Weights of a small mixture-of-experts language model, trained from scratch on English Wikipedia: 23.1M parameters, 16 experts in each of 9 layers.
Below are experts of layer 4 (counted from 0) of a mixture-of-experts language model. Rows are named router (the router's row for the expert), up (a neuron's input weights, with its number) and show model dimensions 0-255. Each number is 500 + 50 x the weight over its row's rms, rounded and kept within 0 to 999. Numbers have three digits each.
After each expert's rows: "mostly gets" lists some tokens that are sent to it at least half of the time. This comes from a sample of Wikipedia text that the model never trained on.

# expert 12
router:412559456524493542538473507455551471439560494459494539451427470505469423455478505483680526538573552404487522531543460572548530543419472475490604490526520460519539438472427461431473522457528471523551463427466490520545525507504399532527457557583551464549446469478466529472451567555475542553536489561512527521555568460482538468525445519504428472482557541523476514513485517514523508512466461481332315485502468465500491421555556461455470499540479575476532509514440541505443482498412520433441542427490579536472535435471489429524469526631466506507518606551473480517518514464516457429529442446562486438185529436468480499529479539487478463474556467491509464464462469518528544532469462471463526525438534529476527470469514460517448519562537510461444540510527559465490534510482465
up5:471508589433465430477515505478454499462412492557548499500504459494465525547396495502521501563462573482496464506527465541454519550541555400451496435473475451509526467528533486547588577610475475587595490482529492430447452478545491555470468530559479453536396438462474479495504566516443537487607508448541438501531467520460431605517567493510520481414501520522440484414499481462478552458405504570446491445542394522449563497375521485509458493514486585486466496422421517461452503505569531525500487531516443500466443501390483517453349496616488501551365497542424511373534481516492507481490464493467504416521474550462518478533501442509425520465508533477429536493522567506508500411515603561608432591562542540375545460510533467633449478483488467527466490552549539594485429430491522
mostly gets: " f", " un", " was", " States", " Democratic", " North"

# expert 6
router:470506486486485543500474491468543467444544510451468556474418474523461533472466461455663539512471522591459433523534447535527548546339470457471565548442549475534551453514404551469516538461524508535503461472453453549496541515467424564544473505441519472542448476482467528468507665525460541507523513430561526543381533464498533472506439524532458485461520555532449548547403525493550515525462530441529445463461464449503453468552514485503456525557464552487517521468511538481400475511493451471487521460128510471480556488455471452531474534562493495550559410503448463537529566470510464468541483437516442442593522471469511511533444573454490484512503624499531470490470466520528524521470453482469534511463537499449519478495538445552454429559502578464563526559532534496504523492482416
up5:463505440481456514521450578551533472470408570539475579656463582460505502553514461552440453492457475553485427541499443496522541424488490505535460425454567501552482517509492491439452466444525412522471376524480508578525441407501471495464474481486558494547506523451495519426492485552590497493584567592425593529450494450588444577449456469511542641454531510594507537498475556473556465623454440468451471505450377514517563510557483552546432550465413535498441446579444456515525485451437542637495488495524462545504541511564533511581508521569491544439475529484414517489558524541483444533575521491530516489534536488456401510544460567523483467414518610471579433467414480362478472494444528532473464542522573557529537457519466484513445495497547488614535465441507503485570481537495477
mostly gets: " R", " r", "ac", "j", " her", "us"

# expert 2
router:432576461557516562498468482462547489446563556479442546466513472477456440442488544459320524583548530494475535475486485533545539538600478468502565512523536462542544439500550456402484539467532509517569441514473513564491560534505464482530481469530525441526437492459439507433513707519476505489549462497558543543553532460548533489493467532532443448485560545544447550559350533500532488538460470459396527471510449459478480455523527463511463507559459549515517491502526527473210488514452495446458535445281509507463538507457488456563466514555457530527523489486451497540532517483470476480539480450541481453574512465481524530519451480480493451494474555478498468514464482527522563495431478457442538523482532504427518475523548490614447378567531590469480542509550553474528535484453560
up5:442520445413570542485512567513425463527486417432502659448428556469477526454499600564498393516566627509423478466512438489573578591474488537564430446589526450459522471568518480525553499525475505503517502459523454376557417477490496522481559427643522500573482544478406506490477530475484502469494646476543581546532551529424547458510525482491505545534522498508455510518509532526485542465500536496512483517419530504554525577530529439494509484476446533542601528536533463453429397434521416515484482538467485490559476527464498539571447558631480429556531435566528394516432522496444524476564515477581419471463448474583523544528462506580449501515425530484427470465444463512479523476461551533522460530510517581481539506518512526490455547434389501559532500496454435518613496459541396
mostly gets: " a", "|", " and", " an", "==", " was"

# expert 8
router:375526477529529517484472466431490526477541479471456530470508471449469559472468435461573506546513552496464521480475470568520533540474462462478511570443526475538553489522568521459485532465533476531530479564442495541517527521471455470536466454707538465517444457461453527496521737543462459487532464542536527534547555456531515469489454549512430490496542547461493561524494540502551462524465538464340510481520464477548504474560559481512466428546450572541522491507488526384601474549466523482486530462364634540469550507477470448540465544619486520554507471505478478522538542481480504472531446448531452446373541461460461532530466660482537434528489755486437454490476469461531517521468432474462525515441543450478548468479547516514464559538497583458503523470518544475507528504510492
up5:519417528501430497491501539401411488661497542620465465476499519519446503520559560612485477532599458550531439522470561510388459466477555489478551557501532548489525454477557489509516557480526563598568480416505503443440510474466585507480495553536516492593405539405497536455480513487537477526501467513528485539496459534526519510497479448570501541472552552505500536423504539520579522525470462567474492455508558514561534559586516400481484512505491447534519501514511452496519462515524470492561554533438505512617541439445571554558376529498521565605512516496539581431599598540521511428434462574432434445479398534490491446348448524435510566493488512412466353464455432499492587521533412502547490569580500490483498416552455507566435513452508485501488518501526557522481485515394507
mostly gets: "0", ";", "2", "%", "°", "1"

# expert 0
router:476576457525502532544489456459525499464514511454460556459529483501485558468467420469324514525554532558482493506507456554523555543477469457505421550495536458541541464526633476434535531464533452554593448439445470536471529481534446533536473548646552449542499476463462534477499334553483504505544477475551549530467540443530538483482470513501466466516530541534474527536665548482532448501462508466345493464503471440446475422535545463457470509524469530556526558471460552428539470537485514476443549462429593494487547517495484477542471530705451531523529469496454445528516544457487555470527471452532478461288538449488531501527466562471514432549499737494478437525462475497520541528464438457467529522440507458458528479505508546576472495510498573467537518510541513472498517492518497
up5:533462432517567469515516476453528547461461565542509448549575513452389424550543504485466525520508462558435474468487465501509525387479480557490549540604535586477554447479500561448541465499493512511492603577544503574475420501509585505556464478630525533449455436477498421386527528588439618521503461541366524455506565519484566581496436528463593552544498494465412564484521504510564506514433530547515448558432479399496551490563466426514504496568522409513554508538438443530471495576468531455432482460406556514446567427488500496483485502501588584455365449544567382499445537512541491468553529490559461477552434454441466454399476502430505530536487495472474435549528512455499606436412458524557521502529565445405510527482480496491512569504538500399514483542519491527477521590496465
mostly gets: " ", "7", "20", "4", "6", "8"